Below are experts of layer 4 (counted from 0) of a mixture-of-experts language model. Rows are named router (the router's row for the expert), down (a neuron's output weights, with its number) and show model dimensions 192-255. Each number is 500 + 25 x the weight over its row's rms, rounded and kept within 0 to 999. Numbers have three digits each.
Before each expert's rows: a language model's description of what the expert responds to. This comes from a sample of Wikipedia text that the model never trained on.

# expert 44
Description: Institution name heads
router:473511544512478491490522514479518506507510502524506502525531524488515513496530517504525545496500480497501526491521487516497497496512514512495538497450505492512501493496500524494465476482457510
down0:511488509485515504470497470499543525488459491519475543495539521501522504521542529483499470538509444496513487464521469496503492506479440489530451506514547456465489515471507478507483485525489531
down1:500522471543522540491467530557554542484471505521503508496498477522472456520490517466536445503501541519480492485545484523501462504530476504481474471484491542529476496520509482515505502554508500
down2:530479441527515477483530499547555496494471493469469526503538514487484465501545526479499475513486527506508520518480512504477517534528508549488498502513492517494529498518515507468480501473499509
down3:471509510518464491495511475497518510546521503501461487479499491561439463550499504509509491491546511509486510462508531455496463511490524542535514512490485531523534472519526489507525514461496506
down4:478504471536489483490483482519516501513493476517528506545496522454500548500507509481448557492501488485534491557470504545498498506510537527514511506478493512512520493482532465529507478491488474
down5:458480551506526492512484528521530521484464520510492493490485471491543519512478545538519480467556475475474476524494522522488481519501512523525528488496519509531534473443522514524478550464521531
down6:492479467515523485472501503474485494458455463459513523494520487509473483521518531468474506478504451522493520526502474570532506468477489489503521489489502486471489515506506490482522525505504508
down7:529543487518487502474506515539501489517517507520466506482500506499501498524506450492514505490473530465522493514484474498525508514494518516520500499504492478526476498478514474543580504500508498
down8:517480506524529514493442520515505530497493510519500507504496502458512556516483513502492471542509466491522492508507508488474510501453511457466478491501514505536481480476503489541510511498497492
down9:475529509485499462485505489492507475566506536518549490566490491462513479481512477490453518490483483545514498509511487463479547511493457520422501494505505419475528481502467456471475498498502496
down10:520507500476475548488534488519477558478503530541518496547507528510523517468518549522548482499513494510432443467520530527532512538433469475501493504493479518477538531501494498438520549481507493
down11:475508513505443466527501525526540501467475470502501465496495526487446499497507484505450522493503488491510540495507498502542521476500470533513507492472515469507538515495511506522525532537500480
down12:506489494495509519500507492511462426490463499482485475480525517519469466487531548501480508512482540486487520521507499487485479462490519538550515494528511479482494495478525494460531495520518504
down13:536500511554490472501486500507527483492526504491487438488456508499525491509545492466475491496496497494475528505476486568484469504489475499522472541474504473473527504523448573513497489526460522
down14:448531503480490502507515536523500490529496469503481516517507543486459459522489494507493511501469511502446486520497456497502491525486512472465528517509496462442524512513496509482468538510508462
down15:511522569488503509494469491508467515524576548483504513478461460511483490544492469486468454505548539506465506528524470480504476490441480532507479517533460475541498546433522509494479484505476528
down16:486478532524464478460481477503468535519507542498493478508495475497466502519470444529480485485497506498501538452528491528535493505532506511471508461491457485523510501533513485542474500465489423
down17:482485513506477486488484544506508518529481464504504493471536542492535532519475483493479526520504549494468517490500535530517465534495471491513460485470461522532496502497485508430480475479477490
down18:530544466519446517526532511500502491495482522492525506531507518509540517516481502510473531502522490479481446500509507510485483459497525510481508510530488508540493549499470492495509457485487485
down19:470473510525563522553537468509483546508546527486524519498528468525441500478511518418507520519460486494492521517483523502491500500478526477496496505509531511503515489507526522489475514478487500
down20:525482535467504475518526479541485461495528467464509519492512484483486453528478509469521522435484504488461458465512485470518487487498498482507487459493498515545466496478453458533518496519530500
down21:499521509489471513500527472544523489471522481526468512530450496426477520505509493556487469490492510461474486499490507497502521529477501540496532495511503500475464472487458511476513470515482490
down22:496472484486527507511521494529497514495450510501459505485530514524449495533548510532451497498528534567525488512535539500509510533517509492488510464491540516485531535491492473521524503474466510
down23:496515505493496491480495504524501514546513495534463506532528492499488526540499471489471484510511466487479497460499536493485537482538482497513502545548536471482480498495506515488488498518487452
down24:519464501485510480502480459490522512525513492526468464481470489506525513473494503531483506462497460525472490492570498500512516477462525466510471535508523520499469495469529540521477496512496499
down25:525525485497475495543531525504476500528514527525453529489489508547468457519503502481478482524504534511525512500490505509493463494505515456508534493516483506499488501508504533479474444473496532
down26:465520506514516495535493497522513530470474490496531520506437492483519481471470487496435539536530496451544514499477500488428483487507457482471530452482450535526519522491533492465484469522526542
down27:544492507513472513475482519483489519516538518497481468536489527449531502482515479501463504488463469487508493491510458497517485468509451490525496484522491488523466561475510487496530559587501460
down28:494533555470493524536485481483448472503459467510509503502501500512513467499494473492449517521506500499552522489487490523508517529495477516494435478496531480483563510490524521563494491527479504
down29:451476492498493494519500507500529500505541508517491514502492505502540520476486529519493483533434462521525522493488518512551514537488506498544518484539515504525454466488485524472570542516500500
down30:472475485514501502482507482467509488470460505518524510491473524496502576501518559456471470525484540512528549551511530530493507485516514519512517446473498503485556496490507527505494494503454476
down31:515476523444472534521496562547502513504539456524526490499500527516503507458480526506524464479517526497524501503537523498492469514471562482496486521545480491527520492466461536544527495449493443
down32:492529523510525512528530485515477494446509475511477508494520504517509433500489488494501509486505505496545532520505493511484510521501502494453506531513499487515489485539459457513456480521588512
down33:517508467471538470531452501505435519484506502520498516499487529501488481503471529540508512490476468524502460472501489481501491507517510482504511498474470508508496504504502491516477532511471541
down34:511517533519486511496460488527479512571457505493472510530492498522533462529472536522488482469486502459474491483493509539514511482530474482520471470501472458488482489492550515433488532482495473
down35:481472540493517517500492464533493540518500511451545487544518471485484487495524480527505508481481423522456504501499510518492463512547482512486575515464534469464468485500488490515506568535478520
down36:542517484477476539495476458536485514541470512485463505502535467450509530498493489500502491527487472507485522490506492492491476491488519500504496481522511484452533515498486474531490510494527541
down37:505480478476469509506501463472472499457507480514555466524492528539523495503522467502450466506509451477496471534542542499520464516484472499524501499504483492507549526472474516495515522466508478
down38:506489535480485475543481514471498548505474526495472501477598512533484519553519530464538485461530478504447519479583491482514467456488500473507475529514518512491516502474503548503534533518479502
down39:481492520497487459511526555511514531520542461516501549467484493499526456471459485564511498547499512505517447469458506534449550501537511488473510551527512488481510518482497518475488530485507532
down40:494550509533503510493523511503473526464438471517517483482537522466545544523498477498513492503497489465510530513463494476534504490561498458507440536501500482511464546479539490509492504501457478
down41:501494509541481464540450494502512488527482511535488531443468436468562495478437542518516488474503465523515473465475450470518501505496539506490547502502528496480487472485495488511500539505435488
down42:495507508517492500527492503482488506497426461481458514498478521500509478475490487455533488473481557531452532469479463515502515499554486499529532513478520516468504444492504530479523505516498512
down43:489520520461492493533514510491480490509498520513519461495458504470473544457486508484466494481513499514550478539522532480515505542524448493487546476493538512494486533493487501484514513532496502
down44:492522434562466499462551477488489484545539521488528499496466507478481540506477528529509479495490518468482479522508481529493525498533459485493483498468531528473527516509461519501494472496524506
down45:501550504479502465489523477486475509496486462473520534477489485490465524452525500492466520486489487492521471518512479511524513478504532510493494492474539505514510501526505511473493466482513503
down46:459507525517477483500529505520480468512508517529533533498459507437466506521490507465488499545474485481485516531468459531490499471509527553514496480528508501480473498479508514523470518512480492
down47:483519553492459522480529472495476512486527503502529527457539472530522486501502507502499510473485482485531504480532442535512474494460498523494508511528517514518470482537508523448502497497441532
down48:503448516482502490437489463532516510478541515554520512467501498551519516507547492507494517524517543491496535506480517544503537502499436473539513491465535515496504519531531461489489480446490483
down49:482529516536557511455489497504487490479497525467522477523503498489546532496522473524496491485507506476481492469477482528522494530471481484493503526496541490479534517486515512465530487501507472
down50:511513492507516484477526490504510491474499500523468458521534500473517481500496493512461516540521486496460517498498459529547506476484500566518534480520494521482503513492526553511498515475497491
down51:493508517477482499482482468510526495530492493497510503481478471510526509480458499498490480488500468496460496467485484502510527515546511546544536502560547484498495547511493495491509487544520532
down52:491488464499484494502526479560480479464515493482508469525481476523490519489497498557495482508499490462497531486518494453463527516431517497499496495439475510470518490515451475507478492494474589
down53:560465489461512483494528509529504498486482482502490511458467480491545494471519494491505552503522489539498544443510514491488477474524547528532468454521511515531524488492494458520469491424473538
down54:497528530479465444457481527507510472500522497525527504472511426503556463509523456493443542467508508528507495493518499493498517514539495504496470486490490471489489484502506532550562471462490489
down55:514500538488534496534486502521483485531500497504482438505483486518518518471466486501525502475509417513490466505519502473506540487489534505479464487469534508476495502548482508485481520528486487
down56:453503521521512462510546522476487546523511439527517520501465518449477501480476481469497519482501466457509508530502481503458459478489519512476472491487492515522520549524493514505480517495462474
down57:506511515503497517500518533476492504518468489533464529528545522469528491483454499475495497557517484530506490459516475521482441488507487497494521480525486523532503485509496497497493509488497489
down58:507499503531463464503525491491486467472477509475491491480512518488487487527481507507515530492543509456502508469509523486495429497514502520478500533447458509509470533495508535488445478485507507
down59:516475555509501486520546530521457496491521458487468465475520530524490522493493495505501528499485571536510491486519507506541493509462435500518479546539482492524562479496536500551555459508522471
down60:442535480522483489499518470489571465534509522514506485576524481445476466521477528467544535533505502465514510501532519478512482500503493519492499531436524526495468503528494506523525508487552488
down61:470488544471535506491511469477502479524487492480543504497503507495472511455467516540493416473518481495517473455502522527497497506503489497500479464503516484524506507519537488497511501449534516
down62:508522511492493511482487514556435472525521526465509523538503462524514477473478508498509449488490516498498542516474530491508510516481492507508498517489501470475483501523480528522527512552461478
down63:528457488457465514544496489514504492523509502511471547492559488498513448504521489491510461485474488515509514488566489527477524536464485473503517484529511436529484495513450482473503468531498523
down64:522514512535528561476503522501466458470488499492517481512453491472505515511545463481506483469477502503529514456524486489480504508508550502532460473469471529516507496504566501503501500565502506
down65:520475496520510523534517482522508480519511502469478521513495452514525485476529494472535521425497547525527454481459500502509540489481536470510476482493482497502531507526499499513469443506479526
down66:490444491475473532529469535490489526514436499492478480478532487497495478516473537514526514457476550506451490516488460552500518482522488506522514497511505490502478565472512487514515537550521537

# expert 9
Description: Institutional name words
router:519502515516488511477509497530504455548496476541478534516558510523525470466474522542506502528517488484497518548509493539506527488515531520522529530547542513498488553469504478503471492503464524
down0:554494488518513459467530503479485476464505520471476514460480518502502489518476481485499555526555442478558549506484502494479519481484473515486471504484484477494513534556499490457515480487467493
down1:470448503513506519517494474530454494496480503555499498484519510519473499504503495550501485526491506455530546512465499462523504522528512507516514475514516528508514491478475497492482534465513532
down2:497441541541502498474486499506507486474537504453482527491482506510473490499535499526531520487473515512499525520452495536476470523473533485432496464523467515449477524461454497491500515508487499
down3:493488499481541493482518517488457519522468499485521483519542497477504530478496491515446470523499452470485488487493521502481523517498475494502499486495539514517518531488517531479496488466492493
down4:480501529483560484582518507480522511508517451529550504438481494496516527497504426496493508489472511541515502484507506497511498479468514504489537480503524469543510461522480499504519523496509482
down5:469512554520522527494495522482514528463489501475493516516509532509546489522499489518508489503487478516485503522504518518492446525502520468513510492517512539539490479482501467519498493490444489
down6:490490520474514482514460490455461544487500426495490516492519489499467489521506502517513501485523548489496519492477501516537509514492457504489509511454525508466562448498519483482496524527492538
down7:466434440514508564477437482465477523465482436504483509510519497526511548497484485483487496458506500477510476478527523498485543471498565512529513457529519476502447512446499514514550525508517573
down8:517489511523497507456504465483492482554503449500483483508529468488485493452492515486539507446492527535512503480494502512507538501484518475535462524475538487507467524482486484509512509506523476
down9:511483514522506488525476519499542526456514504536509507494496463485483443531486513488523513551487539490477538555479531483483506527481471516547496491486507528513516500481518513483527494480520485
down10:466536509501466483448540523536500496496477462472494538520452457501534485475462505513529500506485505487487490525440479546455523539497508508488491488472511480466464471456497558483476478516496467
down11:464485534559530524508466499486536484507454470561518484503480531527517521505482453534503544562483501521490518505559469566535559505522518475486553475487509507511478474566486480486487492469476463
down12:454497514561458472501471485460464516526467536514481473483511512471478514486527459501517477474535481506491501512503479526485518515461512485521491543460493519488498550502499560488496497502471553
down13:550492527504520527493462484525494488518569517490514466479527494465528528534456518480479502525473486510492464533437456498523526474494484468492472480506521488483482478523484471528481512522514456
down14:464466511538475496473479526513499477528501469525506463462499520504484506531479541536473513482510469518508526486538498481520500473467488536491498530467504512471506483468496509532491530498511509
down15:513476483475538481498536498496512488488485476506485486490469529467515517492463495454498500513494483485501494520524483492484526488506541494497527494512499460479445487464485481477530477516482460
down16:483449478485544483526468525498478500483546513458465492479546527484529553508499469511531481507471488480501482508496456538511503493486509524496504512508496501517475497548505529502489499487481488
down17:523522503470534519496518491514513491543501473529481479494488496481567499529482476545465475511498488527481493509501507549500511476471504505480487464514466463490501524470476510469509516463535551
down18:481464502479535523495486450482481510529536500498461510501530512502499527531478557482489459502483497466498496512534516476517494528499508487498513489481495494535503478447458488485490464494493521
down19:519543489531494480499546483470513487528487494524478522509502563536495530541537464470489472472536493476506519526520519435470479487499477545523496479491467518521461490494499482484532477529475512
down20:516450506482479561459468549492452459512491525502513466468481526498470509505485512492519419458444457496549501466470531517514501486463509508521468470514482461446536505503511497513527502527478486
down21:471531452517484514543490481535470487501502479472514460508478490496527528468491510534520504518526520514502493505488528478496490509484502514481488479505466478533466514509526496439535473500496505
down22:492494538512493480539507513480524525497514496457503506511482529481508443455532453545569489445485514492494487515500526499504503514547484480475512525475500497533531506509521492447512573517498488
down23:511491550503483518481481509468517497532489480489475472481493452521472504537495495508487480503476473526454505478512506519492480508504486467502506499492548481476534487499512498425513554529494508
down24:511477506466548549473485495440455483549504516489464507498470507501528503498455483486499481497485537522501519475509489545509507514512514444462454492544442469502541509474512503537501489549455502
down25:463464524543459501542479482483467490531564503492521508506518472516509487529506492439511528501484501506480516509484513570507504552502526459532510474532523480489466507477507497519504488514534565
down26:462515520483533508524501502458501526507535531497554555515490569502480508511503508541516473462483498501487482449488487489496453501496475528509490497489517451548492469508463534507519439500487470
down27:463485511515490506481499488494504507482514490510484491506522479472497485502525521485480523494524532453488504486491484497485472503513497512481493461508494536489547479523471482540530516496513480
down28:563476506491481520511494489521442495502503518506492493514536492495476522521513521511472513495498461490487530486491469533527520500508492531513571487517509500527472474496526484494518533492526506
down29:549474517512498475509497485475492496464506484500472470483478501492535451479528492453499494535555497456533477491493496476501531492467519539486479518544510489480508484481498500445457543521478531
down30:522522496488505498486464518503530497462502469501507495486463483482479485476496532491473476513455540530557537480474489496505516506526521441524533510494465428502499481506496507465498468472472472
down31:543508531494512473522522511468544475498505519456451524548515516518534492526488545504552515523540500447500499481495531524513522472509476521490505459540515494525533540485503496486537499492490512
down32:489536500515477478500508475501511483516516588491461514471552498480514487430499499515543489542478471507474490468456497501526469507525421502493515478509506508505509498524495530491507515488516496
down33:508506543525540471472493506467511486532523517518528462466461495536493524512549495483507512512501500457498498481506473535483496522497514521446514509516503495495516528538519465506422506491533480
down34:567522490485492543500531509489499461502510473484489543505509528523544497457539495538506483524479496530474481476494483447491512474517494509495531471470494554501516499494514519489478501510500529
down35:481526500497487473486547492502488481510543479519488490506519529460464503531493472486510532454494495511510518520479516473530486484505492466528499538468498481505513479568476528526499460507522490
down36:519538498497459464507524532491456486505502517477491482465511503476503508517511516483465505510509451522472478494513487527470489482555455503520499482511451505524483466465460479495462513515501531
down37:537542484492476495468502502508472523470469547540521562510531473499497525515447506502504475463499451506478492541522527517518530502501530504506490494514463470487491449503499481511499537501443538
down38:467478503513498500485469460499492491543459496477512508490524503492513538499512526497492509476524470493513472494526490554448500471491495481490491512519505490492559496457544504511497482514515463
down39:475512464473515493497471557486515521504488494504487505517512476474478473514506542456499506498480486476506507503473527477479458503493476468498479529544488485518532495507488494471496506515496524
down40:498531497505530475519489445501495495474484482488486452513510512472532482490477516564506518491515507499489503456504490548492511490509512507534553461500499494535506530500463479483521507481494510
down41:512488488561512505536533510517529483531523515488494513484538496519507510518468509462509470460473513455511519493527476518480583514485508497473486487524533489501505467515523494504524523517508468
down42:418482510535520480490484533516508480506515514503504486519500521465528482477557518490481498493481488506528513509510520530507489470519483501472469503448501446523526515543494484494487495516496488
down43:537456507542545474539482500481495490547522524492469479478545487551472440548437509492498524480482519468486463424541507472480524463483473478452526533501504495462518510514498531520494504484482460
down44:479531537447496490494506484487485522522503495467529511539532516494505480483507481497492503472516537476509498467499514515489517501487484504500517519504512497525546505520538534483498537530526528
down45:541502468528469451473456472524475469444489495515438534501513492528464538516493534493510496509536530511495499539485487455463453521479499485479481470497486478511490520461518470500489494513517500
down46:534503528456507492496498518482528482500516510483514517535452479443543516506457481543552482496514457485518501520483470506495504462537479472528475469506528522512484541478495517515494471472449534
down47:517486504543493540461498486500481515505568481511522482498516497520464519491517486487475473537522526428515450515482472533537504510509464512507519521518485529504494481503506514534517482467500487
down48:518471477464523508484533461513536513451535500492516474519519488487510511484491491464531477447480474562484498515519508529521508453481521475469481489481500493448455482525493476501524528519519531
down49:527494507473512487498530562503549506495485485476469500481514477531525498549478537498512505510540424442489470481523518481485521568491469494517499526498498512514487496532546451459508507505473534
down50:527493486465511490485515477483521485508490477539487509480539479505489510479516490475497506462499522463485507517510505484487546491509505501500531447489502532523505544500507533444532521483520514
down51:539478524465480492491505507530500519459504482476524513491528506476579517515435482456504505482492457491501528514489497507490484518537522513470509539492473474522483520499470476519507518496477495
down52:459494498493493490514461505490515519483530514540492457495497517524496508509506497493469543511475475476525517506442450486524468501472525497541544519451477471479480497551500491489507488494506467
down53:548513510484477545506520462525540493472490521504487472518506454485492473466521550530490518514517545496513521491517460473485469481532506489460529494493490495448510517515528505537520491513465526
down54:468484483485479505529477535478509483467498536473515487469488499503497500525467473501538520509482496472487453496500511486526515476532520483515478501478464478516522536510516503452481531516511524
down55:491521513505492505498507473492464561511477519496495480491504509504474532484487520504484559506531468493495540484502447475499536479507525454472481514522489488466503515553467513518567504480510447
down56:470498523518474489522507456481503506464548545479455494521442532494489511495507496492444497519514504477520446477483480491489500507459505470501453473457528506538489509522466473493514534519519507
down57:441496489476510498502515464496459493455474507495497506512543517490553443511523513547500495511510498541496475450509471513489529523480498503507497535492516485502522507470485493481452485482463502
down58:494484420447463485521538528487498483503537527510526478478486487499498481509508563481536520483514527485516526539484489499524482485505510532439500548501496481501535507545491509491482483504502520
down59:506477521508522481517493502503513497446481536500484460482448507503564506455504516529551532448515514476481462505508496518508511504497513510484512514512519547566478514514521498545498517507463508
down60:498528499498429518443520557537500498506508528491527494518504523509493477484523491531496499481518501496523483478481475512493523503467481536502509506462515552455490498454504459551493470489512518
down61:501524582464480504497490530518506530497504465471494452503487480480562507493463551467500481481465466500520502505487483566544505494490444510515515504537432504438499491481474504523531526487485507
down62:508502540438487530501520537515519477531510530513493483461488482544480454479505508488496501547476488515501506523505490473509471475483505507471492485540507490529501499498492519466503559531545496
down63:492512489516533510545532510479490496516507503514510504504498518468518473523491494508473467513499487504469515470510494531493529504554482502479485476581466521518482529458528514497491497509514523
down64:532482551511477548496516491507487488525555504523520490512528508485470488502485513506517530482514501534493479552487509504538527487474505504503481499521505496509507532502491507522469487525457497
down65:508482525491521511497503479479527509507518483486485488469475504493491454477526491527512530496522527471515479495472530485529514524519460518518508508545487480454553530485534506507530479476523517
down66:514515449530456442497495474507491504519449512499499566538488535491488498493517506488492452511478511486458463507516485480509499512488551499503513500496451523480492457488510512517501505506533503

# expert 24
Description: Zero in years
router:452505521509529481587540488533514494509497503505476450527510493476570466463505498470499508472512495527530530508505481481473495499495500470521457533461489477502497495477515445519507517511491516
down0:509490473483537502517502472535507470497551478487491480514506495500511527516494506481498496491525484498518464492477480513524507496456507469528496487518505495496538499487484484531445505437503475
down1:530506462495486501528486542510484459476446515496487490460491516548479507499490511496532507478501489492499468489466491504486531472460499540481497532496478499488515507545489459499456557558493488
down2:534560528508526457475510505500478479504484508501500558454531511504515457503522508481511522468506509473506476544497495548487528488470440510495496471494499500508512538479474457482545501496503515
down3:478532467505458504499489477489499535506497476485517492505481513488469529492458536500519504509468470519501434511491524453501501480511501529464506561501521511491493506511523472529495434506491514
down4:493419494483475490521506512500521473448493541551483506497514465490507506520482467477527471537554516534534466516529489478475500509523492489516514547483468504496509552496513536456484487464463514
down5:473510464434481499545500523490453480491522512451487489491471451529518509510487523491509515448506505494473509478528458494491499467495507518498569439501451504517447527477483508480472502504499511
down6:456509518502521491518479506489501503487515482496514502516499460496488457505500483473529507530532474464464499552529442523489523498488529520551497475527534525480536482475502497534508475501501535
down7:485456512494507476516556523468522516482472500516480501504495518464522478506485527476509465478456489509501511491484499448542504520500506483544492497501481503504468513478482481503491518475492527
down8:529498466460507529497513484476522481546527496499514510479502520485475506452503511493474507513523500516515469565499495469519490504491487502505510502508480535471482499519492518509509489506482537
down9:476504535485525543484532518479501499479520476502497494470473513464521535465537515500522490515496513511488493482454478546513519521470500464505536493541540451488575482561498453483475456506501530
down10:541526524516480521491500481496507521505490495543561456480513500516505480475511508523541497490493498519511482533430496526494504507513468471571499504544559495459527469494488492526529504468470480
down11:498475533472500482508504479480506476531473496483470495452511486459531481495505525496470525529493518514472519523510501442494508492460510476529487503445532531523499473490490533522481540476561492
down12:466484534526533468437523513502527527509502500479528503503516475485491510498462503493483463492523507543529500510514461507488488469493519517521479538510498492501508531499509556529513541507468497
down13:499477506504495477524506512452476484464477512499512533490526496483510521545507535556528470546507483523480503492434455496464462539565496481498545509512469470537527520461556501510491559521484546
down14:481454526524515488507479559483499508504551466464518493471492522482496494492498476463493496519504518499513473492490522524477536502495523527502500491462501505481499486520521554540494490511462527
down15:494473474506476534515485510542482485505501499507528463489522503516496473501511485488536521532559489486498483514491509529510512528521510499461497470466519508516439511548509504484514522446516473
down16:471522474499516477482509513482514494523440508514497499505541442516464481499493477529487538515520482531504483517506424504455493553532492492497464479453496495475514508477504476470472500507510470
down17:517476524491477490482506471543543488493447503565524460477512499462504532480492503479492477514507544526558519486545522497490521473531513523520530490447488467500491531470513489488494526499519518
down18:474485457536525512466489476511459508526465472509455512478512509480473505470487491494553507481517501521522493541493542506534500484532437509551493510487493493550477492547451469470490478471509443
down19:504501453472507480499524502474530471488487533520488483501492509475507497483487514496528468518490472532489486474529502523488493529514497496498510497490483496518522521493511495509519539539493447
down20:467497517490504456448453469498498503486523492531501532519508505478509555482523501514485436511492514512505516488537473459478516477514501471489471448492478481465519534473479500530546475501497498
down21:479458477490534486515489515505455495501450503507491496480561569494492535512530492491500466483516566477506509507555505496509463516487508480477491490507508526546488504516522521485502498516530498
down22:515489488493521472491505504492457477536538532504464509552521489519490506522503526472490463526521490506550504480466533483510538519495535492508494555502480493505490459477554517500486537486429514
down23:500540498480526554467482499540542547489492517551497527466493499522478510481523466474502547496484481516528457448475481485497494482495519540522541492512496497468525481487451501514530449526554491
down24:516515479490516484507490500535481486474555492506476472467534498463488471491466481534530472449500492452492515515491523484532514490531510509465522527490490468484490442505525512500511537463517514
down25:510476478531516502495542494563478502501453502533475460492507507541477511521566477463533530488479486509496500528490504513495505491488501520499515505493490508535536516488523512468505539494515481
down26:519508532491496513522498495469510479484532467484475520491504457536480468482501520483475534512506494542505528477478507512473498533522476528507508487500496501517480502489514568500483547512518486
down27:504496528498521535503503443511486461502478507479463489503515511523500484478487518507551549501519490460496511482500518551520508522478506515462457485449479536419469520466470491476523484501512504
down28:508506487485514555514478548503489466543476440503503497497497497525484505570551536526491537510466511499506501527479518490515481507502499443511440495493507477485480493439518514489538504509485520
down29:489485523495530494486477518489478476471509506517478496528498469503472525471463496519503536515549455492527513543517495518515514473522506502502505494483472499486486498457513524476539479481526521
down30:482499525483530511482465580504518477496500526462519481469506501483527556457518475480527491481509425512514471501488528502495535493543517492494489463478533505526500512496499481519561520525548520
down31:493532510518502528476491549498543497495506521481506531506491516493517502490488512530492518468503514495524512507491473512530501538476497518479517528539447505541473520543545486514502507539504509
down32:534500475482556551499477519502493467505487491463511547521479483487503443513463509535516468510534487507503530505498495469506496515486514477467503470454491465496503508499484433514545457523480538
down33:537474522486479487514464513494529510491507506512531533495495498507514489506499502502482501452503471487512533450494473494495454505513535487475481495476512466496501483515503498531528521499466502
down34:487502507522493554493466549538523520511498489526525518578509514488475522485533472534503532511478479517490493498461506514476484511495488480553455477459473514494541486466514494485496462470526500
down35:503488442490493481505475531519461533503513493534505478472498523520487512513490526488524467471509482504451508499483546505479523470494537473525478478558490507498504457512511496494463491456446521
down36:505489477530521510462515488492508510524521512486516468499495504446553461521507487530544490534499484530544469489469496526491506494529514515511505526533502527532521482480542487501547475487520518
down37:478505471477520524530468521463512489512520485524526490494528505474505524458504496510426508476544484485469455482462521465455501462495492505484501489461476499534560531497513494479508543514488538
down38:528531505504481502450476463495477488485498471511458505523469486507488501459539472511522479540536470495479489447484533524468545539474450464521451498521497548514472537507464513478526471494480511
down39:549537489461509490472451529503495476496466508488467525483515536502466454507531494476506491506440516485479481500501553529488533493507512501450517511472502516548470542545506506472458459496475479
down40:515526477548472503471472478483459439482482528458491510529535505538507506554514496523501458504509483541508527494529537498470493506488498487469480508489490531535498497465491559508535517537501472
down41:499504496495472494542490507500488500473529513493480512503455532465566489508492485482500495447489496534543483492481492537494510514539489459463495472524502497464441490437512501487483547563489490
down42:506500509449480489459492481498464530494563448508440516463533526502503500513523524539489475494502485526469537510535496508476503485536498521497486495505536507526536496482473473492498412510474505
down43:541483500512516543484476499529539505478513510541496492540477489526447535489528472526489548506496489492494478507486520509506519517504509454490499459517523557468472470484522495498512470507530507
down44:494506489524507485471506500478496495503514510504463464472479503455500516522524486506457521538518461490527510549530486496467531456502475529509523513493488500460465529492483471505522529478498479
down45:461471512532504537525472517531517462478490483476501481561469512512545554472471493523527507463510512512510498503480476504508500483472492485520511507482487471477480436481474499455490509521483498
down46:519528496525517510495519512479509468499486528479494494516452452552484499478501471477500512519480528503500552512512482457482507497518477485454489467465487485461487490476481520507505511519492468
down47:476503485525502475487503492497515537485467484496509520500468501551500455522521477463501507532459503508491475505494528533494484499511527482496559494518487478492505492518465461516472528467481505
down48:515523517565468489493500515484502517480503550465501521538520476475505477505497506491499485496515497463499421465459484548482491459515457522524492542532492531506464471532573486516502473490478512
down49:511532522522538490519466502528514512476498488517455491481465488529539468526516517495470524493516489514494497460526488509471478466477494537507493487510512508515473526484470487471515446526534486
down50:544507518506503498529449501507491487463499511471516482507459540517546476505499514514498481471498499486490494526532506515474458505469527477537510513489502480507511500475456518485484517520523530
down51:478502439511543482454473507532529541478530498508476475538519493525486502517462485486512490505458504464507511498495511508505465466492465551497563523504511529547509467474514499502477495478463499
down52:507518461476501507475485542505527544516494521494497455467480519502473484483526496422502515497494499476468551526498504504496508515495487511442530467511534512457489559530471517489517476508515500
down53:514520511535466478502510506481480483507508493488509478551501508501515511510515470497479476498530490502472455484500506515496478495482499451561503535489469500488509473507457454514484514542468530
down54:511532494506519515491498528482492505472510494493472494455509551516534475462503532511508520471500492502446465457495516506535533449501475464482494493504511495465542482511500433498473499465485546
down55:493509486511514476472510468493519444507513529478518483541490447483495463540467487516521505491494491521516537519515519532506500544501497457500461508503502487515496494480546443484540505517463483
down56:491521538499485466498502445515515475504523504501505500482495484521512506493493479547509480475513469490479490476498462491493494488509499476522533460550453501515484479514433491477550498500483518
down57:522534488536524467548507465509503509517524501502508480491468533504494466514506479486492479513532499476496456487431504488531509484515522521504517490527487486548548516521510520478487506496497488
down58:552509503484524517495476503483481489496498516526503515548552509535478460533526472522492522496468473505498489480499530474527524508502464513522522500508483530492496486525487526523469485545508512
down59:507523517490465504492485511477523524536490444470510503508543506495471487494528465452496483491548514480522510474493513518505528503496514480500486567471511505522503524542495515451504504504522490
down60:490479509485520505517519499465454525479488492483488527464548508539464501490540498528461520490453452546498481537446530525508506508478507506494515493540512504484494540518484533502481465501518506
down61:485506482482473525537487462556502474485542591534476519511451532494463490483515492514477460499494537514508477485502462485527499509533492494489518495501516471496519515519475504538486502536511553
down62:470457521478475485503505518492499477544505504520493469522547525520488549516502513466538497522486559489494494509473514474441543481537477505527461542480507487496525514515475524493495532448524539
down63:539537530466511490468513527507517513487496492449501482527477515477506551487502497499505491502489538493516513525495533510479508541473506466528467536466548491474492512542514504519528499492486472
down64:474541484527509475455483528531517508489445459515535542502488511457511488545492515501507508547472468494513495450471498459516507574459521522499499481496504514461484505501511495474490515513510493
down65:507518500480432516494494449544489478526493507501467518492419484497555516548496491509573519526463467486524528496518457483537507499475489493489480515514511511492525486511488504479507533471481542
down66:460460470485523462526513485427524494484523529505508510447519479518476531530502502516508520456500469495523526520513498494516509544504550508517512507481462489523498477519513535532510530479495500